Experts of a small language model.
Experts: 128 experts in each of 12 layers, 64 SwiGLU neurons an expert, a softmax router.
Below are experts of layer 5 (counted from 0) of a mixture-of-experts language model. Rows are named router (the router's row for the expert), gate (a neuron's input weights, with its number), up (a neuron's input weights, with its number) and show model dimensions 0-255. Each number is 200 + 40 x the weight over its row's rms, rounded and kept within 0 to 999.
Before each expert's rows: a language model's description of what the expert responds to. This comes from a sample of Wikipedia text that the model never trained on.

# expert 18
Description: Romance names and nationalities. Words and word pieces of French, Latin, Spanish and Italian names and adjectives, such as French, Greek, Franco, Federico, Arsenio.
router,241,191,168,228,220,156,187,151,186,225,172,156,177,135,231,196,214,229,229,238,200,168,129,185,191,200,226,228,197,139,245,169,158,202,254,168,140,232,148,216,267,187,234,260,221,190,251,265,209,196,157,226,138,220,235,265,152,271,177,232,270,237,165,155,249,177,135,197,243,197,236,222,167,205,174,176,160,255,219,156,132,248,177,214,189,188,226,212,183,278,237,142,188,212,187,235,192,209,200,184,232,199,182,209,212,130,175,191,227,189,189,181,224,155,197,141,138,213,199,258,241,163,170,304,231,204,127,133,173,236,142,193,239,116,215,146,134,190,239,227,231,136,172,193,168,181,128,214,219,190,105,221,88,178,167,168,213,166,155,96,193,106,189,211,237,190,229,154,170,228,198,250,164,182,174,206,192,198,250,135,149,220,229,160,97,147,184,169,237,227,114,253,157,166,262,276,119,210,273,239,109,227,163,205,268,133,225,214,171,199,169,201,223,227,180,226,196,130,170,238,214,205,140,211,212,212,225,216,200,256,164,242,177,221,227,225,252,153,212,164,186,204,172,188,153,219,245,204,247,185,220,196,232,198,166,205
gate0,184,179,252,218,202,264,188,164,209,251,196,199,231,225,256,210,222,184,223,181,165,250,156,144,180,171,194,192,139,292,202,176,213,252,245,205,212,131,166,158,182,241,205,120,151,177,200,228,188,202,235,216,195,221,248,180,116,208,172,165,158,163,245,246,238,240,252,182,190,112,211,175,181,212,231,186,195,197,240,211,153,145,224,229,223,176,233,246,234,232,190,191,235,188,199,228,134,210,202,140,207,222,180,138,173,220,184,181,183,177,249,212,199,173,185,209,194,261,270,168,194,218,234,276,219,228,221,178,204,215,209,218,250,205,231,243,196,211,267,193,177,154,217,210,198,209,241,275,238,205,78,117,175,201,248,234,219,154,167,189,216,258,207,260,193,144,301,199,108,185,251,261,237,203,194,272,260,143,215,155,272,218,165,142,234,177,247,287,245,152,293,190,225,177,196,193,215,212,195,272,151,231,199,210,209,192,123,227,146,158,239,163,258,255,187,197,255,134,243,134,229,290,235,242,145,203,207,180,201,202,189,263,248,107,207,120,209,204,201,199,208,224,180,126,152,193,139,264,220,268,216,173,229,146,254,234
up0,212,285,209,266,207,242,213,246,220,227,108,199,181,163,147,270,182,133,246,179,218,239,263,220,200,236,163,129,261,202,147,229,108,141,174,132,195,124,250,210,163,185,262,164,220,171,215,207,246,199,193,168,187,231,197,219,212,238,216,272,246,179,225,195,155,169,200,207,198,122,183,208,214,155,217,237,106,160,211,240,213,218,146,206,241,262,204,184,181,194,173,228,236,191,276,235,191,182,230,196,219,198,157,169,177,219,141,170,204,183,125,247,175,239,251,227,217,242,188,193,183,169,175,182,183,197,279,172,247,273,204,251,209,202,177,197,162,122,229,182,129,216,199,167,221,225,237,225,152,172,245,261,224,228,143,173,244,193,173,151,250,254,199,223,207,101,201,181,207,242,241,159,221,193,163,100,212,234,203,229,144,157,207,201,167,161,209,167,232,156,113,247,267,216,180,225,266,166,190,151,165,203,212,219,254,190,251,278,256,159,207,259,147,246,210,167,156,188,221,234,199,233,157,176,200,192,214,221,126,188,116,234,166,273,290,127,170,205,177,258,185,238,125,236,165,202,173,248,204,164,225,195,236,179,244,271
gate1,187,194,245,263,247,164,220,179,193,212,168,178,197,123,156,239,103,179,194,248,129,189,221,165,250,214,194,237,170,230,196,258,236,195,193,214,135,252,307,267,217,172,192,201,203,254,182,190,257,176,202,209,136,161,139,226,138,218,147,277,217,197,185,185,199,215,224,242,192,246,257,207,213,196,180,135,167,195,190,201,211,220,248,298,178,249,234,216,179,222,225,258,225,219,166,120,193,266,260,150,257,212,202,235,160,130,139,142,197,181,240,93,229,212,220,201,207,186,200,230,259,223,231,271,179,243,216,223,170,176,201,116,200,216,203,222,251,215,257,154,182,199,163,237,213,219,282,245,157,186,196,127,190,237,209,182,168,163,156,252,184,111,198,243,204,252,212,194,230,294,207,182,245,202,169,230,266,176,158,222,187,199,168,223,211,236,210,159,157,157,145,144,202,194,203,204,149,182,180,128,125,169,160,267,226,278,121,194,241,139,205,142,184,244,185,220,185,171,203,182,208,221,165,203,238,217,264,229,191,167,170,215,170,244,247,195,217,229,167,154,160,206,114,217,271,126,290,197,154,185,175,142,219,199,135,209
up1,191,263,205,158,166,159,224,156,181,221,169,191,160,191,209,215,102,225,149,214,176,207,211,243,213,155,249,206,193,177,204,203,210,214,262,169,250,164,161,238,223,197,186,179,230,225,158,264,205,191,224,211,183,214,186,213,226,202,156,175,188,214,174,246,188,206,99,243,210,147,198,190,252,203,254,209,175,167,204,239,173,331,252,193,264,174,257,198,194,225,242,140,214,160,206,141,165,223,191,224,250,203,80,190,220,151,186,166,175,166,198,245,136,142,135,366,161,244,203,165,226,196,217,185,195,193,88,170,197,147,173,191,172,86,231,180,263,225,246,227,230,168,177,226,200,171,229,236,239,215,219,237,160,242,144,133,204,207,208,125,195,188,148,183,174,203,151,204,200,229,281,192,160,195,206,200,251,219,155,238,186,185,256,204,173,176,218,202,207,194,181,214,178,185,172,243,150,204,160,203,135,263,233,216,267,170,220,114,265,178,236,158,209,256,196,131,183,179,198,100,217,202,213,164,168,174,229,162,273,254,124,298,254,172,166,204,180,217,197,165,129,156,209,232,248,167,219,166,197,253,157,177,171,252,203,220
gate2,198,239,180,187,183,241,227,252,236,260,162,131,158,163,237,220,202,121,198,191,207,188,208,240,261,244,162,200,205,159,168,142,205,210,208,243,232,219,239,270,228,178,166,232,248,193,233,241,187,160,309,249,166,290,214,194,184,185,125,163,234,226,184,170,172,214,193,227,173,228,210,222,214,181,248,148,140,147,251,196,201,209,256,199,177,227,208,153,161,255,131,194,208,230,216,164,209,199,150,197,242,187,156,170,220,284,139,209,207,200,118,199,252,215,178,192,210,234,198,130,179,182,197,153,220,200,148,169,174,229,227,154,219,192,172,269,164,230,229,138,145,187,160,114,183,241,143,180,242,243,188,119,212,257,187,180,215,183,199,164,85,170,185,252,241,230,124,251,216,115,192,190,168,212,163,167,126,165,199,116,190,196,191,218,229,199,235,206,247,189,182,214,156,211,254,130,169,235,243,188,232,199,169,174,205,236,200,194,211,219,234,292,165,159,196,237,202,136,229,255,208,222,307,186,165,85,174,209,153,261,242,224,246,147,283,247,238,215,224,129,222,141,235,195,208,111,257,218,209,206,124,210,231,228,209,210
up2,229,181,184,143,179,264,219,227,265,213,186,194,130,182,181,200,253,273,170,206,241,217,214,145,253,239,191,223,136,205,197,261,165,127,169,232,152,224,201,249,199,177,189,151,164,152,233,268,171,119,245,189,230,212,194,194,181,240,165,191,205,187,203,194,152,254,163,139,117,162,186,197,295,193,174,196,243,127,209,202,129,178,122,205,257,215,276,249,210,224,213,137,139,163,161,168,101,206,217,277,226,166,181,206,206,169,217,127,175,208,194,251,180,193,251,231,138,225,197,255,251,160,167,168,216,236,217,255,245,277,205,207,178,237,258,235,231,232,93,244,168,184,227,230,246,199,121,144,197,226,276,128,179,178,210,188,254,152,215,184,235,177,201,254,208,229,153,202,185,191,192,236,202,157,234,233,170,177,270,265,222,171,185,199,137,238,207,258,225,161,171,253,244,152,218,233,181,169,231,213,195,171,219,205,207,221,105,160,200,195,180,261,226,105,93,183,150,147,164,270,148,234,209,165,190,166,249,211,190,167,181,150,238,207,194,232,176,187,222,188,202,218,175,196,238,209,231,189,127,168,262,144,176,186,153,244
gate3,244,200,170,198,272,263,208,286,185,216,217,134,184,155,278,195,174,229,192,182,215,220,209,211,165,165,218,159,260,149,201,249,222,184,202,183,216,233,216,259,246,149,287,144,248,87,204,190,197,205,219,140,206,232,163,175,248,263,167,158,197,290,192,171,158,207,188,198,219,201,197,256,118,179,162,184,232,206,203,240,151,199,197,144,121,174,231,190,198,204,150,156,276,162,261,170,239,221,230,130,234,164,239,205,139,176,221,189,192,186,226,182,219,149,261,185,219,185,243,144,221,130,185,201,252,283,185,210,298,162,233,150,215,191,216,181,211,173,174,213,253,181,217,226,237,254,164,207,171,244,176,175,193,188,224,158,247,190,166,256,232,260,131,172,175,173,145,236,157,264,249,185,193,236,194,161,234,200,210,129,175,275,230,227,217,299,270,132,195,128,180,169,183,185,201,249,185,145,224,180,268,108,174,147,177,187,218,159,197,124,165,159,260,253,181,188,198,196,203,192,219,136,213,165,168,210,185,223,198,307,212,210,194,222,222,149,171,176,186,241,215,234,239,213,213,204,172,198,205,146,161,231,62,235,173,190
up3,194,194,190,197,165,215,239,267,184,148,233,235,156,231,180,205,257,238,241,196,249,205,220,126,164,264,172,189,197,184,266,192,223,204,212,199,243,227,172,261,158,109,234,154,168,142,184,201,253,212,260,168,158,236,187,216,192,160,189,201,221,192,243,131,216,171,154,186,184,174,178,220,174,206,245,191,250,243,158,230,194,146,196,244,268,133,157,171,182,141,262,170,207,196,129,186,225,156,177,196,174,205,182,237,128,229,269,273,215,161,204,170,264,268,255,173,189,264,245,188,249,150,242,178,90,174,203,157,189,177,219,217,173,116,200,303,126,304,225,179,281,197,211,242,225,195,292,263,185,275,211,158,192,117,158,213,220,179,129,235,203,248,194,192,183,183,196,180,160,176,167,132,140,175,164,240,209,205,173,248,233,256,194,236,225,174,166,212,193,245,222,221,191,184,256,140,171,176,208,166,193,217,159,303,215,164,216,230,244,190,225,171,206,165,136,177,241,230,178,225,245,136,177,190,175,127,304,187,194,149,170,177,236,139,216,188,170,183,196,256,241,236,202,211,219,192,271,253,236,253,132,209,212,182,201,191
gate4,161,97,217,251,197,207,197,300,209,193,190,238,219,220,197,186,222,196,166,173,247,281,272,201,281,192,248,217,192,198,146,214,210,192,200,194,152,206,216,212,153,249,197,179,182,198,172,250,277,124,229,176,155,208,219,248,201,183,229,167,222,124,206,203,156,220,192,212,117,228,176,211,256,122,152,195,194,171,263,172,205,221,278,184,188,235,225,265,278,146,185,223,182,246,163,139,236,260,210,235,216,169,219,202,199,186,215,239,208,199,233,203,243,220,150,189,320,216,177,255,200,251,211,216,163,225,251,183,218,110,76,220,246,162,272,164,191,220,219,200,193,221,116,265,226,190,253,254,172,233,177,239,218,173,173,112,219,225,167,197,127,178,155,157,111,176,197,255,171,206,185,191,198,209,200,152,189,118,96,210,205,245,211,138,144,233,218,156,254,170,247,211,141,205,168,177,201,208,202,174,197,228,221,192,187,249,154,174,197,160,260,274,163,155,186,223,226,197,171,223,160,178,233,242,206,161,220,211,155,216,158,190,204,222,140,230,91,201,245,234,221,151,246,212,221,251,129,163,241,246,162,266,199,210,204,223
up4,190,224,231,183,188,203,203,252,185,233,146,144,209,197,235,236,178,185,198,258,199,155,201,184,295,215,266,244,122,108,150,159,206,218,215,261,265,212,202,212,167,239,228,129,160,224,157,164,203,255,186,174,274,172,227,276,239,165,189,245,126,196,265,213,213,132,274,178,200,198,236,202,183,184,203,151,231,204,228,181,273,207,187,207,226,221,205,210,259,210,192,237,256,215,153,152,226,133,208,200,257,174,151,192,167,157,277,155,184,158,215,207,233,188,219,182,159,161,170,162,195,244,305,220,253,238,231,243,182,232,177,208,127,254,245,160,107,212,134,116,216,172,215,191,147,183,209,186,184,217,208,161,260,204,226,190,216,211,245,180,199,212,181,206,260,158,269,206,170,185,220,168,214,156,178,162,248,136,183,265,286,183,202,216,154,104,156,96,222,143,245,207,188,224,261,211,171,189,191,202,257,191,170,269,199,207,251,235,225,218,267,282,231,274,225,219,246,176,179,151,162,194,158,194,176,218,150,123,213,189,124,188,273,206,185,174,149,168,163,240,168,213,273,190,247,157,218,201,190,206,271,201,129,194,191,218
gate5,170,241,176,177,199,256,206,192,217,241,179,231,281,271,191,151,152,180,282,207,263,188,193,196,187,232,204,252,200,267,301,111,257,180,110,130,279,274,286,250,201,186,147,250,199,159,109,200,185,187,220,226,190,188,194,208,125,188,205,224,157,190,280,204,200,188,182,179,157,156,195,185,150,105,146,244,139,243,194,231,164,167,183,187,210,198,177,196,222,154,205,236,143,142,196,130,264,182,184,280,249,195,132,273,189,177,170,187,216,220,219,264,234,149,257,222,192,151,243,197,244,271,212,197,208,175,218,210,256,187,223,144,226,202,202,241,217,114,197,205,170,198,219,158,268,243,217,215,171,183,208,228,231,208,208,196,126,215,243,163,220,205,171,159,189,182,196,219,168,256,229,233,211,181,251,193,250,196,278,186,247,211,169,195,273,124,267,183,219,250,147,217,238,175,213,204,234,233,228,164,166,226,223,214,190,194,130,150,228,182,252,323,192,233,171,163,252,207,123,211,175,150,199,178,149,231,132,225,228,262,251,207,163,173,170,203,164,207,186,223,256,241,250,206,204,190,142,182,207,157,181,207,239,154,159,186
up5,209,252,205,177,182,170,117,171,106,166,113,212,257,162,125,235,242,209,213,214,163,206,221,226,165,195,245,219,176,200,196,194,177,260,165,140,219,216,160,185,194,245,208,241,146,230,198,220,206,111,222,166,105,188,237,188,179,223,183,282,158,189,218,234,161,179,224,203,170,134,233,279,160,205,231,187,161,238,100,232,172,226,156,202,208,297,224,140,185,180,220,166,177,200,141,195,202,210,116,261,235,188,214,232,204,196,229,106,128,252,173,181,248,204,171,203,169,196,245,249,179,169,187,89,212,188,200,177,200,128,160,213,193,141,182,186,294,248,162,233,247,202,164,147,157,234,178,196,218,180,130,223,204,165,287,242,232,188,173,249,173,189,178,191,199,161,239,174,196,177,187,213,224,190,189,158,222,154,162,189,300,239,225,284,173,142,284,142,160,178,170,207,143,164,241,206,216,204,222,243,180,226,260,226,160,107,218,204,147,164,191,162,196,169,149,215,174,219,219,255,137,223,199,169,149,201,235,158,250,205,276,182,171,192,233,182,180,190,204,245,239,241,290,211,268,150,193,216,241,174,231,167,225,236,140,208